Weights of a small mixture-of-experts language model, trained from scratch on English Wikipedia: 128 experts in each of 13 layers.
Below are experts of layer 9 (counted from 0) of a mixture-of-experts language model. Rows are named router (the router's row for the expert) and show model dimensions 0-55. Each number is 128 + 24 x the weight over its row's rms, rounded and kept within 0 to 255. Numbers have three digits each.
After each expert's rows: "comes after" lists some tokens at least twice as common just before its tokens as in all text; "mostly gets" lists some tokens that are sent to it at least half of the time. This comes from a sample of Wikipedia text that the model never trained on. Tokens count by the router's weight.

# expert 27
router:093056117126115130158091130155120108167131138178124129076186084108104127135167149127145160127122109101125076108133118125123134124158115110140105108119140141154118111129
comes after: " of", " in", " the", " to", " for", " with"
mostly gets: " his", " the", " this", "The", " a", " its"

# expert 37
router:128114131156154135153117102101100100124138109156125159104124099127113091151135163160108161100094121095153101089158098103101111114137097099160110113155145140146144105095
comes after: " |", " of", " at", " to", " ", " there"
mostly gets: " %", " After", "rac", " ISBN", " If", " cannot"

# expert 104
router:112128142127162112128123109123118120130169035142143157126154084123115120133105161121111122108092125122129116130137112131142103129080107094132114138132121119131147106130
comes after: "\n", " |", ".", "==", " =", " =="
mostly gets: "==", "\n", " ==", "===", "====", " also=="

# expert 47
router:130117143151147126148113107096102097120144099157135162104116108128109092152139158142116146092103107096145112086156105092106120100130094096160092102150128151159142098104
comes after: " |", "|", " January", " for", "\\", " November"
mostly gets: " Won", " main", " Best", " Some", "apted", " Lin"

# expert 121
router:069165154153155107139102114084122104138128096139148122114123119084155097168129135134109132099129142142110147149163128117117092184099114124127099114150144157116075106112
comes after: " H", " D", " B", " L", " E", " W"
mostly gets: "de", "uther", "zz", "aron", "iley", "andon"

# expert 34
router:121109138164149143157123095107106116115141106148113148100140099129107104156123162156110149099115110099149095097152095106100123125129095098160108115163141154149144106094
comes after: " the", " a", " and", "-", " member", " as"
mostly gets: " Kingdom:", " past", " Family:", " ±%", " Arthropoda", " No."

# expert 30
router:096099137141130123152102118109101123119153101156091131115135112168132109148106159146116149101128115108141105107142103103116117108152100106151121108149158144153149101111
comes after: " the", " of", " and", " a", " for", " New"
mostly gets: " National", " national", " International", " military", " international", " Army"

# expert 38
router:090061168143144143141161116085134110136142094168140129100080123165106119148124158158144132116134116083144134115125123132116144105075122119120120099153112153125161121114
comes after: " the", " a", " and", " of", " The", " to"
mostly gets: " sp", " con", " sh", " res", " st", " sc"

# expert 14
router:117113151149138156155128097093101112100153111156148152099101099140119101148141155159106143099125116094162112109149109105104141160147110103157105088147097143157116098112
comes after: " the", " his", " The", " a", "'s", " her"
mostly gets: " mother", " son", " father", " daughter", " child", " friend"

# expert 28
router:125107140154152129145120109098101094112132095157136153092121103124108092151135168158119154097103131090157107106150097098104116102129099105151109102148137148164122097099
comes after: "\n", " =", " is", " 0", " (born", " such"
mostly gets: " Lu", " rul", "Species", " Russ", " contin", "ا"

# expert 64
router:068071144152148146140138106094102105138132098137119149111130109146150107145101151151117153102116097102143138099145107103099113130122117104136102095148131119133122108105
comes after: " the", " and", " a", " to", "'s", "ing"
mostly gets: " st", " con", " ch", " en", " se", " e"

# expert 111
router:062118189141138140175178114103113129097151088177131137111119104090148113158116155149106143116107078109135126123123118113114151106109109115137111106145123147141123103091
comes after: "-", "|", "==", " a", " Best", "==="
mostly gets: " Family:", " Date", "Scientific", " Kingdom:", " Candidate", " Phylum:"

# expert 31
router:158122153151172131153126103059122121109140143131133158106132135170150105140151113145080134104124157131148112121139103098101162176066121133137128138142172151117115128095
comes after: " P", " C", " S", " M", " T", " B"
mostly gets: "ryst", "ér", "asc", "ñ", "ri", " Ra"

# expert 67
router:128107141161150158155110101098096107121137109160111153102124099122101090151119163152115156106099107097160105089161103094102114122137098092153105105157130148142144110108
comes after: " |", "\n", " the", " was", " and", " were"
mostly gets: " small", " Later", " Ref.", " Category", " spe", " Quarter"

# expert 88
router:090121171158121133128113124116117110088146141141165172133149125086100129153097138166124127119084140118114151104122127121091143128156118136194112148137132136154143127096
comes after: "\n", " ", " 0", " 1", ")", " 2"
mostly gets: " |", "|", " by:", " Country:", " Born:", " name:"

# expert 122
router:111085107132145138153159108091112124094137093166153143093147118114127106148096161144135145102096073104174103116148111109122129156139110110140104102147167143139094098118
comes after: " |", "|", "-", " the", " in", ":"
mostly gets: " US", " British", " U.S.", " German", " October", " States"

# expert 94
router:109082102145160180147131098130108128140132100137122135108107133123160112131141151158135148128134124118158130116144112115117127061152121123138118104157123157142124113103
comes after: " in", " the", " to", "In", " first", " a"
mostly gets: " season", " year", " years", " time", " day", " week"

# expert 42
router:111108148150139131147118096106094117099145106146105147109138102104091094157095156141100151103105116100149091089151108103103098148152109100156107102153127148156147098095
comes after: " |", ")", " ", "}", "\"", " –"
mostly gets: " ±%", " —", " —N/a", " Supporting", " Chevrolet", " (0)"

# expert 1
router:158124103141204160171195094083122055105153118141158142044128129126153136146135142133133159111132092113177123132138128124120084060099124106168131133143127146124182123104
comes after: " |", "|", ":", " 5", " 6", " 4"
mostly gets: " 20", " 199", "–19", "–2", " 194", " 17"

# expert 112
router:123106141162153148151121103103099103117140088157123158103139092134103092148112165152099155100106121099141113102154100098097119112134103095153092101159137149145136107095
comes after: "\n", " s", "\"", " where", " able", " when"
mostly gets: " Genus:", " Rick", " Animalia", "==D", " vers", " milit"

# expert 75
router:161136131138123104193140114091127117096127121164117142091098133196055120158142137132110141107129126137113124114150114131126110164140122090140109121171153118138109115137
comes after: " R", " V", " M", " F", " K", " G"
mostly gets: "zz", "AF", "orge", "achelor", "intend", "achel"

# expert 36
router:119112135159158142149116097100098100117137101155128155098110100130104091152133163151126144102105118100154107095148094093089134115134100114154102111157143149147135101108
comes after: " |", "|", " ", ":", " as", ";"
mostly gets: " Part", " located", " dep", " aim", " Lud", " "

# expert 17
router:117101148157156140150121090105101099117145098148121150102129104111104093156116151150112157102106107096153107094159106106101113118140105097162107100159129149154124097100
comes after: " |", " as", " at", ";", "″N", " 1,"
mostly gets: "==History==", " well", " rail", " Land", " east", "′0"

# expert 16
router:146106135157157152150113098100099097109146097149122152091127095110128090156103152148120163103109119105158104099151097105105110110148094102156101112152132150155129102099
comes after: " |", "o", "i", "y", "u", "ş"
mostly gets: " Yes", " ·", " Language:", " Q", " subs", " 6–"

# expert 125
router:135116139153143109152116109108097098117139098153122161090116099134110098155140159152125148099098130101164111096161101097104124115142093104158094101152124156155136099100
comes after: "\n", " ", "|", " 0", " 1", " one"
mostly gets: " mother", " But", " father", "writ", " min", " daughter"

# expert 91
router:120118140162145136155114098103100109123143105142128153102123097129115093151127158147108150101109124101156109101155101098106132109141096096157098105153126148161140090108
comes after: " |", ")", "\n ", "\"", " on", " —"
mostly gets: " ", " Art", " Location:", " Education:", " Chevrolet", "----"

# expert 51
router:081079110141145176138101117111120129133130092135165139111116102091140123144191140152135152122131072109121125122145121111121162126145114124129096118138098170170075120104
comes after: " was", " to", " he", " is", " not", " a"
mostly gets: " played", " worked", " announced", " provided", " well", " appointed"

# expert 46
router:103081150133139093147157116039134119134121117151104122094130114170152105133117129135131139103126086130162124140144077129134133167075118088128116131159185120157113107138
comes after: " |", " of", " the", "-", " in", "|"
mostly gets: " SR", " UC", " Nic", " Rick", " AR", " Ge"

# expert 92
router:136105155138141097154109108095116100132137092139135148094139094113143107149059150132147128111108167103133124122137122120128094162084117110133111098140160136131143105128
comes after: " \"", " |", " a", " the", " as", "|"
mostly gets: " \"", " '", " \"The", " \"A", " \"S", " \"M"

# expert 81
router:130114136158147150146134093097104110119141100151136153099133100124109102161120162156109151096112116093140101104151100102107113116139099104155106100158145146157131096097
comes after: " |", " /", " University", " 1,", ":", ")"
mostly gets: " 3:", "°0", "order:", " 4:", "°", " Swing"

# expert 19
router:126102143152161148155112099102094109111141101151118152103123102115108097163129164154107148092101126096144102099158094103105128107138098097158099104159142154156144101096
comes after: " |", "|", "ing", " South", "/s", " S"
mostly gets: " dem", " Lak", " mission", " Creek", " where", " too"

# expert 108
router:128112152159152138158126102108093105118144097151137160100114094133120094152139159156105153095108121096148106097149102102098118120142099092154108104159134142159139103098
comes after: "\n", " ", ")", "\n ", "M", "B"
mostly gets: " MF", " Phylum:", " deploy", " \"I", " Organ", " temper"

# expert 39
router:133112135158154140157118100107092100112145106155130151099119106131104099158131160154104155103103106091144095105156098110101128111133095104157096099152147148159147092099
comes after: " the", " a", " on", " The", "b", " this"
mostly gets: " month", " week", " quarter", " number", " called", " paper"

# expert 105
router:129112144148155131143120101097101097124149102153145153106121096118101095156128161147107149099102118091144105101155103099097121113135098104158105109153142152147138095113
comes after: " |", " is", ",", " also", " was", "/"
mostly gets: " Succeeded", " back", " heart", " view", " along", "===E"